From a checkpoint of a small mixture-of-experts model trained on Wikipedia.
Training: a variant of Adam for the experts, 270M tokens, 8249 steps.
Below are experts of layer 6 (counted from 0) of a mixture-of-experts language model. Rows are named gate (a neuron's input weights, with its number), up (a neuron's input weights, with its number) and show model dimensions 0-191. Each number is 128 + 24 x the weight over its row's rms, rounded and kept within 0 to 255. Numbers have three digits each.
Before each expert's rows: a language model's description of what the expert responds to; "mostly gets" lists some tokens that are sent to it at least half of the time. This comes from a sample of Wikipedia text that the model never trained on.

# expert 13
It responds to: The and word pieces inside song titles, names and rare words, such as ob in obedient or obituaries, Fort, Santa, St.
mostly gets: " Wilson", " God", " Dal", " Fort", " St", " blood"
gate0:154137143111170121133132095135098127153134150134103127155122117107097153154176135151141083160113077133115117126134112111121110124093132141065146089088118123174098105126154132129125109168123132125105123121123122134163151147127124131101138137145076142138091162115178103134140090119107158131139121121135165112166136139102081135113106076081136150126156103106137144180105131147116176129133078119160092090094123134113103138152147085133130099134100102103111132112126140094136143155137152103117074151143167098153126170147163098096138137159134143141147150180119145135147122113151115129
up0:118186089113130095080125156118172096099105120120130077103080142148115126133138140148089136144173120101139123088092146111128132111118119164160119121162124132097157114135110117118110116098148101126134143142113147083138155181120120158124126128126150132118110147073100138097135121138143107113156140104134114113135142158157121121110130138171136142117130135122065111088119129134092082160102168131102162195126121122105146116191126121136107136087154160198120130137143112101150133092089139136109119114136147162150107117099139129131121122112101113129125102121141126137063146153118136146

# expert 0
It responds to: Mostly "of" after nouns like part, body, member, plus both, each, took, and line breaks ending infobox or list lines.
mostly gets: " both", ")\n", " took", " each", " take", " taken"
gate0:162119128143128128143137102130121105075127080135099119159135140102106146097131137148161095138124137139137146126112092159128140089088129079096147129138147126109099108158162162170148143057130113088104102143185168133134113160152118171085164158113158122111102124122103122114126142151150082134152125130132091118154108149174118109112134129150159091148121138108097158140136147144150134166127131122168118142122121148157117134142119146155118087140104183111111142152128141106158124087131104126120072120124076108113130117143102155112133142117150104142113138168123158134131196114157154130
up0:141195103126128144158123105119120128097114154140089102131087102145121150135133130169155132106090106138137087095155129123124142093114126124143072136160142080162126135110125093086132141107109127090086095160101159122113116151176167152113131137148155137146123120117137112144121081119142137104095111151142109117178156161127112150138170105135164123164163161119145077142104126081099156121139133135143148100126145135171157092155162114142119148117130127085140145123132108108099101164071101134142124116162090116133095113182119116147123127115142147127137113152109139120172102110129107138

# expert 4
It responds to: Prefix pieces like re-, dis-, res- starting verbs, plus in, to, between, due, like, if, how in running prose.
mostly gets: " re", " between", " like", " due", " if", " such"
gate0:085154166086129085133136102148113128141076105108169098117107108108123104151103144130143187101116136094132149121132129114112117143148115114118139136106143122162119164116164109135172106125165168144147142150081162151098115095129110144159134129120127163129152108118117090144174096105121107151097124142122143181137159100111162114100136114121109157128137109102105137157162130101152146139166120102146094139167126103136103138130141132156070083077141124134098103132107140194198120138125133133158121104128130130176103139135136134129099139141124094130087103160135122115146114127102128156
up0:135156145101147165107099127123153152180169109163122133145103144159135158153122127118157099146158125131139152167091110149172156098136148174133160087108156160131120100122097120127091115108132134137131126133133089085152131126084150121150148138106126149119107147146118136116108095109106166184130141126115100146096096168112084124130099149131111138156116127130117148104154183100162139110128141139065133089086140108100142109125129139145159195157134163124150142142140119115094112134182152100146167118098131143111142145115119155145107140074124108143119140110125126121124183135121106119

# expert 7
It responds to: The word with in census sentences like the population was spread out, with 34.7%, plus table cells and infobox fields like Listed weight.
mostly gets: " J", " population", " Peter", " census", " Conservative", " Jo"
gate0:122149077144124122121132130149124159129128154124160105105137151150072100086099076105160121146113109116182149184116110127132123137144139139143123131102130153145143142129106138094172164092161103139134129123173162105134098091113159145103124119108139119129172134097138127111090130146115144094163121156144122129128103110130108102159149084156144094139136195099123120112127161154104170152101158088117150120127079168103129095124121101126122165140102149096135164099104123128092104115131151112109127129108125139086145142150158126165140110139103187125118143116114100112173140147149161105
up0:136154151154139106131091101171161109155107101108124141128179173107112175172106127139128116164134131125131119179109117116129134131155155112131128141138101117101100162129074137096140119149133074094154094127159146118180098174134118099105081082109139143104142139124165101134079127148141117129141103114144115193133169128132125133129112103147125091111133113128122166148135096101134147163084082128156150141110115085157137083103095114151149126111139136125149175108165112114115126127118134093141151147172141148122175135119133117109133118145146176137115138105149118131153124145142157136

# expert 5
It responds to: The word as after cast, known or passed himself off, plus who, which, became, served and role in career descriptions.
mostly gets: " as", " who", " time", " which", " As", " became"
gate0:092104145144144107150099164150121155103138133097142116109146167104148176177148159142152130129130118150108089103094143146128132146110130116139098128103112081152172142130108093142153113162095134161140177099108127117138134119103150154159140166136119079123134132111104141133202130125121164133120120151114173126092158081165115145102086136131151102096139186118109108073109103125156140134091171124115119100137146140098088116140130123132167162114122116125159166095117153144119165123115125104147112128142145132137114164128132092144152098143100135134131118140143102104088135122159119083
up0:103099149158147125122118126115116135113112114137102134119155146113144164192109167159096107147099148145119130099140130148144122158124100100141128115075127146110176112117152139144173157150108097149154145129125163111144122131118104144099153131134134079094123133114093149138173122130081136124066175141094109141117155086146106185097110165128124165107150168137082136142094113146119145103097150144099101147110128115141087143139141148138138115093120125119113146099141095110111094131142161106152100097185126155094115140145120084132129111111139099143087165149138128088125133145089118117

# expert 2
It responds to: Pipes and numbers in football career and match tables, plus sports words like scored, loan, match, goal, and sentence-opening According.
mostly gets: " media", " JPL", " match", " close", " Apps", " scored"
gate0:143121130111162130104108154154143171096117159160110121129109148116130113116125114117146092107145091133119129145125134080154089091153116139135133134143119153085124154157165177091117122128157159103133140118146140148100112147176163085138129117077095141144075134138102124109137096120149128098167199128152105115162147112148117131130163107148131102101149125090160093147089120119114140107162120085106119127125104152084115087175169099146105127113120121167159116128132159158137135142093131133116186113114150112120113168126104129119120149170122101143107133160131094170127118099152124123
up0:117086105175142197111112145174098099190119164093133072126143105137122099110142119133087084128109108130088121091166136184171156155139119081149125127121115125184140118122157182166131102110131114131118101138124076100142129125125173109111106157111126108114125115115124185177102137096129142147121135165124132115116116163123111103118177154106135145147145107146112120064139114138139130129110135119125160125122123126143140134125157114114131141137097105087122125109126102114095082079114124115108145128122129107079128116158142145127118135136135151136121129141126125138078129152120133105

# expert 3
It responds to: Periods, paragraph breaks and closing == heading marks that end sentences or section titles, plus commas after introductory phrases like In Game 4.
mostly gets: "==\n", "==\n\n", " =\n\n", ".\n\n", " ==\n", "===\n\n"
gate0:094092153118148114111104121105129097140162124136127141137123176109172159119106172155152104142138103159110097048126134092135157134094124103093082146132143121130114111125084145129142131115142108116139125168107161115155164104101153120149159130125151151137147107086110141105154151070157121171142112099125115164124154132123126091135084127149139159109142122196095152136125136134104165114122162143149105110167144119127131151097141132104101100142124170115136134128095132141159099152091124132151138156175099154163134124104119097130113120122168109138096121176119134133136084128118128157
up0:129152135130084142138120146167118160127096099116176147139149109177087123126109122103133156140130103128141149147135095123147127124139115146152135116143115123131119152158142158131124126090116163155133150091175103146181121132113108120086119124138123103128164175158124157091102135162110131124119129148150156121133180112117113160134123084111112109162091129083160125158123150104108112187167115109126161133139133128135128098118101129149126162083171139122103108153098136099114134120095111159072144113113136118084167139129120159087156137102114160105163142115159128142079150093109124073

# expert 12
It responds to: Pipes and numbers in climate and stats tables, opening parentheses after values like UTC+3:30 or birth dates, plus out of, over, cm.
mostly gets: " out", " over", " Mc", "″E", ".C", " $"
gate0:107111075103111112101147137095139152138167140115123161109119161164147105091095101163149170150140145124153106139100138173145137126150110131125159120099122132125152144139132116094080130136158077139103125126150130130157112179089132121135143099127131173145158092149121142144116087122099105144134150090125144111082130089106130167140151121111145101114114162141115143127129153118126122140121132126149148122095179144107120106150084140119121126139120113115099125109135129145121183131127151162040111110142114061157124176119137148112157122118141137151145133076152172151108104146091120116
up0:117118087143154129116155135143128094111138158125101121157150101120093173112107140127144106066099079121139126079108096119111135081100108110114116134155154116144105109116123109170125121113115179126137099137089187112084142120166116122122182137147137106154174140133114161144158123122139130148121097137101137084147181151175173097125122096107073109133120090125107137109114110120133131135144134170151146133150095118141132132118167138165110112097121137105153131132120118141145107106112123132126121149161129150149089129163146157124079155148130151106116131170131118156163126070161137117

# expert 11
It responds to: Pipe characters opening a new table row after a line break, as in election or award tables, plus words like Total and Coordinates.
mostly gets: "|", " Total", " ch", "-b", " different", " half"
gate0:104152111127125100142160113152141123152165148121106144094148128154117125121146154111121135103122115111128088097158092124130121153117144127098059128109100157124111092127143160150125167114099119149148121115133154150146136143141152116131124114139111133164147094075146146171112119146163088116137085165114156115143143148132121168085109103146150141147131074098151113149135146148130153134090097095139150120150116105137138142139113103193068120096121108095177137151124125120134115152125130149107128129178166105109162123117112168087127111125177129104152119134100171157164161142174114104
up0:115152098104125142174159132113153091102142088121174154161086078137149126112128139162149100153124114151109084104130146167107109155104119167122112121157141121155127122129092113147104104120171126124147099147154114130129116114145114098134162155110108168110154115078131148123168150132161157101137135129162145123128156132142199140118144126193121147122148146143141101127145114096138126158090126131120082138138142116109164151143092103104126120110114166153135134086118106151162158099169087146137111152157132117131144136126114109052088162111132118117102117110140149139099116136101149119

# expert 9
It responds to: Inner digits of long numbers like 7,705 or 11,036, suffixes such as -ation and -ization, and military words like attack, battle, forces.
mostly gets: " H", "ation", "ization", " support", " attack", "000"
gate0:129167118168122092143120195154112120091146128094128087160142104114101100145110142137120151140108150114154155097118143092158150140134142169125151115142163147118140138108087118162135100146110111123125136148110137153137129121151142132101133086133133144117118138067120092160131126073168129188133113124120137150117157122117154158129086122138122128132126143135132155109077163152107104134121150091181157132142082182098122106137154134116129152101091156144164139068147145126100104155124141084104121156118137125118105116146112118066137128133100115111115095132128166126108117154173139100
up0:151148162094098172176162174111136147134131106163136152146136123111108102166137117182093093105151168133141099146129132114110093093195124126153153132155131110126106082153107163129111117101147080121139125116117164142138106103132155135114141132123129144102148130127146163158066135152095126099147129156098171133137170128110128112095120161114161183136157094144139092108128138114136118113126119143135150108144087151111128106131090091163170128169098120123123130135123110131153107138175113151153137111121167107131173148161164151131145105117128133166120147110119144103151095119133131119

# expert 6
It responds to: Passive "named" in "is named after/for him", plus adjectives and adverbs like very, large, old, popular, too after is/was.
mostly gets: " named", " large", "See", " wrote", " old", " very"
gate0:101127125097115120162080108106097165136088098094125129097105125156152164106130128133125140143138143100118154161098127148160166125102080147105116114119140099096125152139102099112146151129111146141162124119150112156149100124130126090156139165140109162138116142128157132135111110115171134151119096087108160139166158141157163141125139148126136146104101145145115159135147128117136147146131117113102099137165103130116101186126134096125119159067174152130100120076093176134147161123106142169089088145148185133131101143109115101133118120141108183159119141121141098110145108163171145149
up0:090159138127167144146123142145135126125135076107164125078149115143147150116151130105101137127162156093152149150149135118152170152135095128111127115100143119115103111123171115083129136169129115131183063093095112167187146145123126130122142192116164136125106130132152125095115112099134127112107118120140151162188145113095161163093146144125127142126114154116147144148132144151149157150131136137140119127112111098084118147145128176127145127085117114113171142163117150096120134145196115159098108158123139111155134128118123120161121133105106133124158161071117146122146120174113117138

# expert 8
It responds to: Capitalized title or name starts like All-Stars, Earth, Day, Silver, gold, ==== heading markers, and year prefixes 199, 200, 201.
mostly gets: " All", "====", " production", " living", " Silver", " Earth"
gate0:105116112160105159148149155107169109126122161074128095128166100119133085120103116145107150157119111110134116117134107134096121122171127154150148100111129125137123175131130114101086088084168166102142136161115137102149134104138157135100159081157130141129121114135132096112107163056145099124106133134127133144122148090141178103112065136112102201112124132111137117102135146151139154147111130107160109115140102104106161102097097107160139139131153121150077117157139181096138154115118116150122160178130133125114136137158143156157100106134148152125138146125126135160107101124158118130
up0:125167136138140160148087190134132127168136125087147149137104115115184167139118188106143153122148121148138119149125096139111147178158129116127075103144132174095152150147119136113105125123156114136145172114166137096147162140123102178115123126167115136130144136119122131114106125127109130125131138134125143163144123058093164145157130159108113168142154125125118125098143187139112149114115124136119123145162099138094149136144127148115131133113125105161103164134154132100133144087142162193142140118125127113117168090144160160174124127126121123122115109094171138162079139147119109089

# expert 10
It responds to: Degree-minute-second coordinate digits and symbols, plus infobox fields like In office, Born, Died, Residence, Clade, Phylum.
mostly gets: "°", " MPC", "″N", " vs", " Born", " Clade"
gate0:128100114157095091105153099170111148106128136148133122090148154124155144159124132136115143106101132116184095133169114119120153107114104118101085127163098143125096091117127160101170150129134135116126080129155170069106126122103101107092108119125100136111136153129140082077116150082177122076131173169148148167140137092138179125107125151141124100161167167086145146109124096121122130106140137143108124141122130099093131139119146124132139102143119123090119066166112142107144149131159155127139125115160099114118133119122125130096105161130148137123115129105108125102078124162138152135
up0:165094111126114136137143159164132162153105161107151104148153149121124124140151153099117117131122159164141128098154120126111127120124108104108115109112085125144156097126073132128122118102136144084094125120143116074125137074107141144107104107155122104151175105181159147124182109143109147095170151110169101149137127102136139108123111133168110122115101108138151118132160169121141129090100131136123120108144080112122127153142085147119091141087128142124070121157078136171106148097113133111124143069139153104137128102161094156158153120118151180125136137073107123123128128131142155125

# expert 14
It responds to: The, the, its, their, they starting sentences or noun phrases, plus dash bullets opening list lines and == heading marks.
mostly gets: " The", "The", " they", " its", " They", " their"
gate0:120095123099107158138091115109111150132097158177114113080129137104143134133119104130110079134134091156104154113127146137169128130152158153161073091132117142148121115122112125140168094135113073155142151139140165131099128128113089151100130065080103078129149142154114129140097148139149148143107116146079109116115175104136152149129109134122131142135103115115086129169128156153140104109154133142110139139117117118157142117117129174131084122164118137108152079103111130173158110127126143105090166140149106139117129131123118142097138113162107151133082121138155079111128111169092150173
up0:095109122132153163102131132110119129150108201137115098109127155121134110138122092087149092133102136147109148093147109208109162122155147126161110107147129151130147150100129143124160079169085107152170137149124158114177123157112109118089089092127113135118146121150115137100105132124149136113106182138134070140115128126111135133146116152091136143115091114125088174111123107164128096096144112091133111123155159150153119093129133115129116102126102149119105120110137161129167121115120130127147103115095128128142158148114134082066106104137118123134127148164133122077111125159083144136

# expert 15
It responds to: First letters or short first pieces of a word right after an opening quote or parenthesis, such as f in "fixed", Par, adm.
mostly gets: "f", " n", "-M", " head", " Kh", " Sk"
gate0:111119099115132153145153124099102089127117132155134105115112163125071135131128074143137144116131131107129143168110088129128119122133161147142105111139137106121069125166144136175118138088164153142117171120134083156089161134130120116108148090155165147130118136138203159142108140114144144129142124090158142122125131164163116123139103146119114103125110128135175154161112149102083090151145170102127129116100160120167158138109138088144109121105137129139146143119146126123142163143116176114125093148074114077154099152124085145106144114104099148135122120114117134164090162126158153166
up0:094121121155148153091142156141087151123119148100183120134163146146115120129104099172132140101137104114123141078131133095122121151127088123117126089109132129096115120100132140115112101121122134117115130085126131105106062158128157100098108136134148128134135138132096123080077124091140111144129139103143167100125117166148157121138152127148145169102130123062120092156124158148089122131121118145133103130164085170121094118153111154071094104131146122097138096124137146150134158156114160131097141177120152138124123170146111105096117126133096092065106130147152130118160084123143149113

# expert 1
It responds to: Commas in place lists and after clause ends, plus words opening article definitions, such as Siler City, followed by born, is, Succeeded.
mostly gets: " Succeeded", " born", " Preceded", " founded", " novel", " “"
gate0:128127141148127107122121150109162078147101112182093189161144165166131123128108109169138157140131113107150179118085123168125119124092129118147161110121163134100118132126116131090180107119110160150118159102146169115113120144095152125135165138078122084093169136120134051127100123125079145138122125106119116146129156076112142160141108111146132111099125161114097128113057130116127173124110115077125178149111132125135080157110113144122123115177144093149112145140138115146118142137121146140126135115134111117151122127145128118143130083134130153139148101132125151147152107126105114121
up0:124146096108145135062142145159120133083131129137156114150095143117135114154133113143120130090075151115107127149131165101136147162146134122130119103125093115129111110131125092136090168151156107132138104104122091135134150092133123119099149114176117151125116163120149175096146121125131119123090122166079175103119106102153116096146128148109167084170109120111128101095113151126137099111106135143146104054136144138144132160110120111120135120079104111118125132087111099128116100118129131130106162120162127145219155117103142112103139142100143144122075149125123157108131145136153136177